Experts of a small language model.
Experts: 12 experts in each of 10 layers, 224 SwiGLU neurons an expert, 2 picks a token, a sigmoid router.
Training: a variant of Adam for the experts, 425M tokens, 3612 steps.
Below are experts of layer 5 (counted from 0) of a mixture-of-experts language model. Rows are named router (the router's row for the expert) and show model dimensions 0-255. Each number is 50 + 12 x the weight over its row's rms, rounded and kept within 0 to 99.
After each expert's rows: "gets" lists some tokens that make up at least twice as much of what it gets as of all text. This comes from a sample of Wikipedia text that the model never trained on. Tokens count by the router's weight.

# expert 0
router:61 61 47 46 54 43 60 56 56 30 38 56 60 57 50 29 50 48 38 39 38 54 46 53 67 46 58 57 70 71 38 61 37 68 61 50 55 58 39 35 71 43 42 41 54 53 37 20 52 64 72 43 44 09 38 51 52 45 45 64 67 50 49 69 73 58 17 39 58 46 33 46 66 41 46 33 44 48 58 50 66 50 44 46 38 51 54 57 48 56 58 77 49 48 59 57 34 23 55 35 41 55 51 71 57 51 44 42 70 38 49 57 39 51 50 28 63 27 58 51 70 55 47 43 60 60 48 45 38 46 36 46 41 36 63 47 41 46 22 51 36 39 57 48 50 63 62 59 40 43 73 48 47 64 63 66 53 57 59 44 43 35 44 39 39 26 37 58 63 40 67 37 72 51 27 50 42 36 56 42 50 54 83 45 49 45 48 55 68 43 37 59 54 55 44 55 63 48 49 74 64 40 61 60 56 45 70 51 49 77 56 46 56 39 51 44 62 48 52 56 59 63 48 39 26 48 61 54 37 51 36 30 55 44 44 62 37 42 59 34 70 52 69 48 28 62 54 62 53 37 69 39 61 69 66 59
gets: "s", "'", ")", "ing", "on", "a"

# expert 1
router:46 47 37 43 59 38 62 39 45 39 64 59 40 44 62 23 60 59 52 41 51 48 61 40 82 67 66 48 66 64 40 48 44 69 57 46 56 71 49 42 62 39 22 59 41 42 59 51 46 48 46 36 19 49 39 40 39 48 47 60 54 56 53 63 71 67 42 59 53 41 30 57 52 41 59 45 52 49 55 38 53 38 54 59 53 51 55 70 51 52 51 71 42 60 51 55 29 34 68 49 51 54 51 61 64 59 46 70 67 37 45 73 40 59 49 34 67 27 52 39 62 46 74 49 57 63 47 48 43 31 28 23 38 58 48 45 46 31 31 46 43 55 34 45 47 54 59 58 47 49 43 53 53 76 85 61 42 47 40 67 44 37 60 48 47 45 33 39 42 46 41 47 65 27 58 40 55 63 65 60 45 57 72 43 53 46 69 57 41 44 50 63 28 75 44 48 46 58 51 45 83 33 50 43 50 31 59 44 39 44 65 38 60 52 54 65 53 39 50 41 55 52 35 43 35 71 68 42 33 37 45 59 62 41 42 54 52 51 64 42 82 66 72 44 15 54 44 45 58 53 60 54 41 64 53 50
gets: " the", " The", "The", "s", " his", " it"

# expert 8
router:50 61 33 59 65 25 62 63 52 37 33 42 51 60 58 51 45 56 48 26 51 43 60 41 65 66 61 50 54 71 38 59 41 84 64 43 40 53 56 45 40 54 43 35 34 37 66 54 39 55 58 45 52 38 54 45 57 45 44 68 42 56 54 79 64 49 39 41 67 62 17 68 45 64 71 48 51 52 85 53 58 44 54 48 33 57 65 55 67 71 34 33 60 51 58 71 48 60 41 30 66 48 60 63 51 36 50 63 59 49 65 41 56 39 62 48 54 41 31 47 53 28 74 43 60 62 46 42 41 32 38 47 33 60 69 65 44 33 46 38 39 50 55 26 33 50 60 39 49 52 57 51 66 53 60 56 22 54 61 57 45 35 57 35 36 61 43 40 35 40 50 51 49 38 47 35 76 49 62 61 27 57 51 47 38 39 60 66 45 38 46 53 29 61 37 35 50 70 42 69 68 60 62 49 33 52 71 52 39 43 39 45 53 46 60 56 48 40 64 54 44 64 37 59 43 56 56 51 42 48 54 62 67 55 41 58 40 58 58 16 41 46 68 46 36 62 52 59 28 60 56 48 49 62 59 40
gets: " ", " S", " G", "–", " M", " H"

# expert 3
router:71 48 45 47 68 45 48 59 46 40 42 35 60 48 81 43 46 36 55 30 41 65 48 44 63 65 44 31 58 66 44 43 27 54 53 66 41 65 58 30 68 50 30 31 33 29 39 45 56 53 49 30 56 34 38 48 46 28 32 57 37 56 39 63 53 54 36 58 61 38 49 57 49 61 53 28 45 60 60 39 58 56 56 73 39 44 54 46 57 60 53 51 38 44 54 52 40 35 62 24 61 52 73 59 55 46 39 47 52 23 51 63 49 49 71 34 55 44 33 42 62 35 70 49 49 56 49 52 33 21 39 46 57 68 54 53 38 40 57 28 37 34 63 49 49 67 58 71 44 46 50 66 46 70 63 64 42 53 44 55 40 38 44 38 45 49 50 41 35 27 65 54 73 46 38 32 62 36 64 59 36 57 63 42 48 30 65 35 68 45 45 58 55 53 34 52 45 49 37 53 62 34 67 56 59 42 73 50 53 39 62 17 48 34 67 60 55 41 49 50 54 67 45 34 35 65 50 47 51 59 56 47 59 39 68 51 60 56 53 44 60 74 63 61 51 60 52 65 15 43 56 48 48 56 55 54
gets: ".", ",", " |", ":", " and", " to"

# expert 5
router:55 51 45 47 55 33 60 57 54 39 46 37 47 45 63 30 58 44 45 46 58 56 58 47 66 64 62 54 64 65 29 58 39 65 61 46 58 42 42 56 60 32 38 30 41 49 41 40 63 65 62 43 55 31 47 41 51 48 33 78 49 67 29 67 47 67 39 52 57 49 31 58 55 58 60 33 35 44 69 41 44 32 57 53 48 32 65 64 60 68 56 69 49 56 77 69 60 32 41 17 53 62 65 74 54 32 42 53 81 36 49 54 28 41 68 36 44 46 40 51 43 59 46 62 68 70 51 43 34 34 37 35 38 48 47 50 33 43 29 43 43 45 44 41 43 54 56 71 51 50 64 63 54 47 54 52 29 45 54 40 64 32 47 34 26 38 37 38 43 47 63 52 61 46 41 41 62 60 59 60 29 56 73 32 53 39 62 58 45 27 45 58 38 42 42 41 53 52 37 57 69 45 72 54 62 51 67 55 50 42 58 55 72 43 52 52 60 41 50 37 52 68 35 33 44 57 53 53 33 39 63 38 46 33 50 45 46 61 78 36 48 49 60 40 34 62 64 39 45 48 56 63 51 77 53 63
gets: " |", ",", " (", "|", "-", ":"

# expert 6
router:50 48 47 49 53 41 56 54 49 30 40 61 59 35 55 39 65 35 45 18 52 50 42 47 58 61 58 50 59 42 24 60 36 49 68 50 45 45 27 53 70 41 36 42 36 32 64 53 35 52 53 37 63 44 24 59 46 54 52 66 63 51 46 63 48 81 34 55 50 76 32 42 64 64 50 35 45 50 58 21 72 51 58 52 52 46 39 41 58 43 53 71 41 36 74 64 33 42 54 38 50 63 55 77 75 56 43 64 80 58 52 59 45 28 70 56 38 49 42 46 58 43 63 50 55 70 43 47 65 46 44 46 34 45 50 52 42 44 49 32 50 55 48 38 46 54 53 73 47 33 70 49 59 44 62 64 37 63 57 63 44 48 48 32 33 28 43 41 38 26 36 45 54 44 45 20 64 48 61 55 24 68 53 41 69 33 54 55 57 45 59 62 28 56 38 49 47 50 21 55 53 35 61 56 61 42 53 64 46 52 57 51 61 51 49 52 57 28 53 51 38 56 58 42 52 49 63 54 35 39 43 39 66 35 50 58 53 44 77 30 48 52 58 40 32 57 55 55 31 63 45 56 64 58 59 38
gets: " a", "9", "1", " was", "2", " is"

# expert 4
router:61 43 51 39 61 39 53 63 42 47 39 46 35 49 47 42 53 67 27 39 67 58 61 53 59 68 40 38 52 54 39 35 37 62 58 54 31 65 37 56 57 45 44 25 40 61 35 48 47 36 45 52 40 32 36 56 47 52 44 73 47 67 53 52 49 61 39 60 62 50 34 59 61 72 57 35 56 34 59 43 57 61 53 63 45 35 65 67 67 51 64 48 36 49 56 64 43 23 40 47 48 44 49 69 53 58 42 53 66 46 46 64 44 41 43 36 62 47 44 63 51 37 58 46 48 61 51 46 48 39 42 56 43 48 68 45 47 46 53 35 47 50 43 41 55 60 41 42 27 55 53 75 54 53 61 45 18 57 58 45 61 14 49 41 53 48 37 52 40 42 62 61 67 51 10 37 51 58 74 73 34 64 57 35 71 21 58 39 52 36 55 65 58 53 54 50 46 56 30 76 59 51 51 49 57 52 61 38 50 70 53 50 59 51 64 65 37 45 58 31 40 68 43 50 54 76 42 54 41 30 24 33 72 33 33 59 46 46 68 22 66 49 47 41 49 42 50 42 33 50 55 31 70 60 71 53
gets: "\n", "==", "===", " by", ")", " ="

# expert 2
router:56 67 44 39 56 40 51 43 61 37 49 56 41 51 57 31 55 51 46 35 59 47 69 61 64 49 40 53 43 59 34 52 33 47 52 59 57 54 22 45 78 27 29 40 48 50 37 40 54 69 41 51 33 47 58 45 46 21 47 67 68 54 46 64 43 39 25 53 47 45 43 56 62 61 53 26 52 20 55 44 42 44 54 46 46 37 47 47 62 74 43 55 43 42 53 76 23 51 47 41 45 54 76 48 65 56 63 45 78 30 49 73 58 26 43 44 59 40 29 73 67 42 76 46 63 75 47 61 54 35 44 24 40 43 61 58 47 50 42 33 40 58 65 50 60 48 69 46 48 57 52 54 50 60 60 71 48 57 60 62 51 35 51 45 44 39 28 46 51 44 54 59 74 29 48 50 54 49 73 63 38 52 64 36 68 37 67 67 61 34 42 58 53 56 45 52 44 62 46 75 51 51 50 50 68 47 63 51 50 52 49 51 52 38 66 48 71 56 44 52 45 70 36 38 47 57 60 53 46 49 47 60 61 34 50 69 47 55 62 41 59 63 55 25 29 53 48 55 36 66 43 26 62 54 67 55
gets: "|", " of", " and", " as", " that", " on"

# expert 7
router:44 54 31 37 53 43 69 46 41 38 34 54 46 66 56 32 62 50 31 46 81 59 58 48 39 55 46 54 63 47 38 57 42 60 49 61 42 52 54 38 56 29 61 45 57 39 56 34 43 51 52 43 45 32 32 58 32 54 31 53 69 43 22 66 58 56 40 51 47 66 36 45 49 42 47 43 57 44 52 39 52 51 52 59 45 38 67 49 38 78 57 80 44 48 73 64 36 43 54 27 62 54 56 51 57 45 46 43 74 36 41 73 33 40 59 41 47 34 54 58 72 33 69 54 53 44 58 52 47 44 43 32 57 52 43 51 45 37 46 24 34 58 53 52 52 65 62 51 45 59 66 53 69 67 41 63 36 47 63 74 46 42 46 40 40 53 43 55 47 45 56 47 56 46 28 46 59 42 52 69 27 58 62 33 51 38 50 44 45 35 36 45 25 57 38 48 57 54 43 44 78 43 59 55 56 24 59 52 44 65 29 42 62 53 66 61 22 39 59 41 65 39 43 44 29 72 58 35 50 58 66 39 63 61 48 51 61 60 59 37 59 53 59 21 40 56 74 39 32 55 57 38 72 74 57 37
gets: " in", "-", " of", " C", " N", " K"

# expert 9
router:61 64 29 58 60 22 77 58 46 38 47 58 39 56 58 42 43 36 38 36 69 56 55 46 51 64 48 56 62 62 47 48 30 48 49 52 56 64 54 47 71 18 43 58 59 37 25 40 55 52 70 49 32 39 39 43 53 19 41 64 49 44 36 57 55 66 38 55 75 50 56 52 41 54 43 42 53 65 59 44 38 51 53 53 50 49 70 61 61 55 73 63 54 37 45 55 33 29 52 29 34 67 49 78 54 53 35 59 58 65 69 54 49 47 34 53 54 55 50 40 44 46 40 57 46 49 38 68 64 50 41 36 42 48 50 53 45 52 40 19 54 62 53 49 57 45 50 54 52 46 64 48 55 46 54 79 53 44 50 48 52 39 48 40 50 34 54 39 24 41 52 51 66 41 35 41 57 46 65 71 32 61 70 42 49 43 66 50 43 33 50 66 54 52 48 64 38 48 38 51 53 38 49 64 43 52 39 46 36 42 41 26 68 50 42 71 58 41 31 43 56 78 36 46 35 62 53 63 34 48 36 67 63 47 34 44 49 44 64 05 64 47 60 56 56 39 63 40 23 57 68 60 56 51 69 44
gets: "0", "2", "1", "3", "5", "4"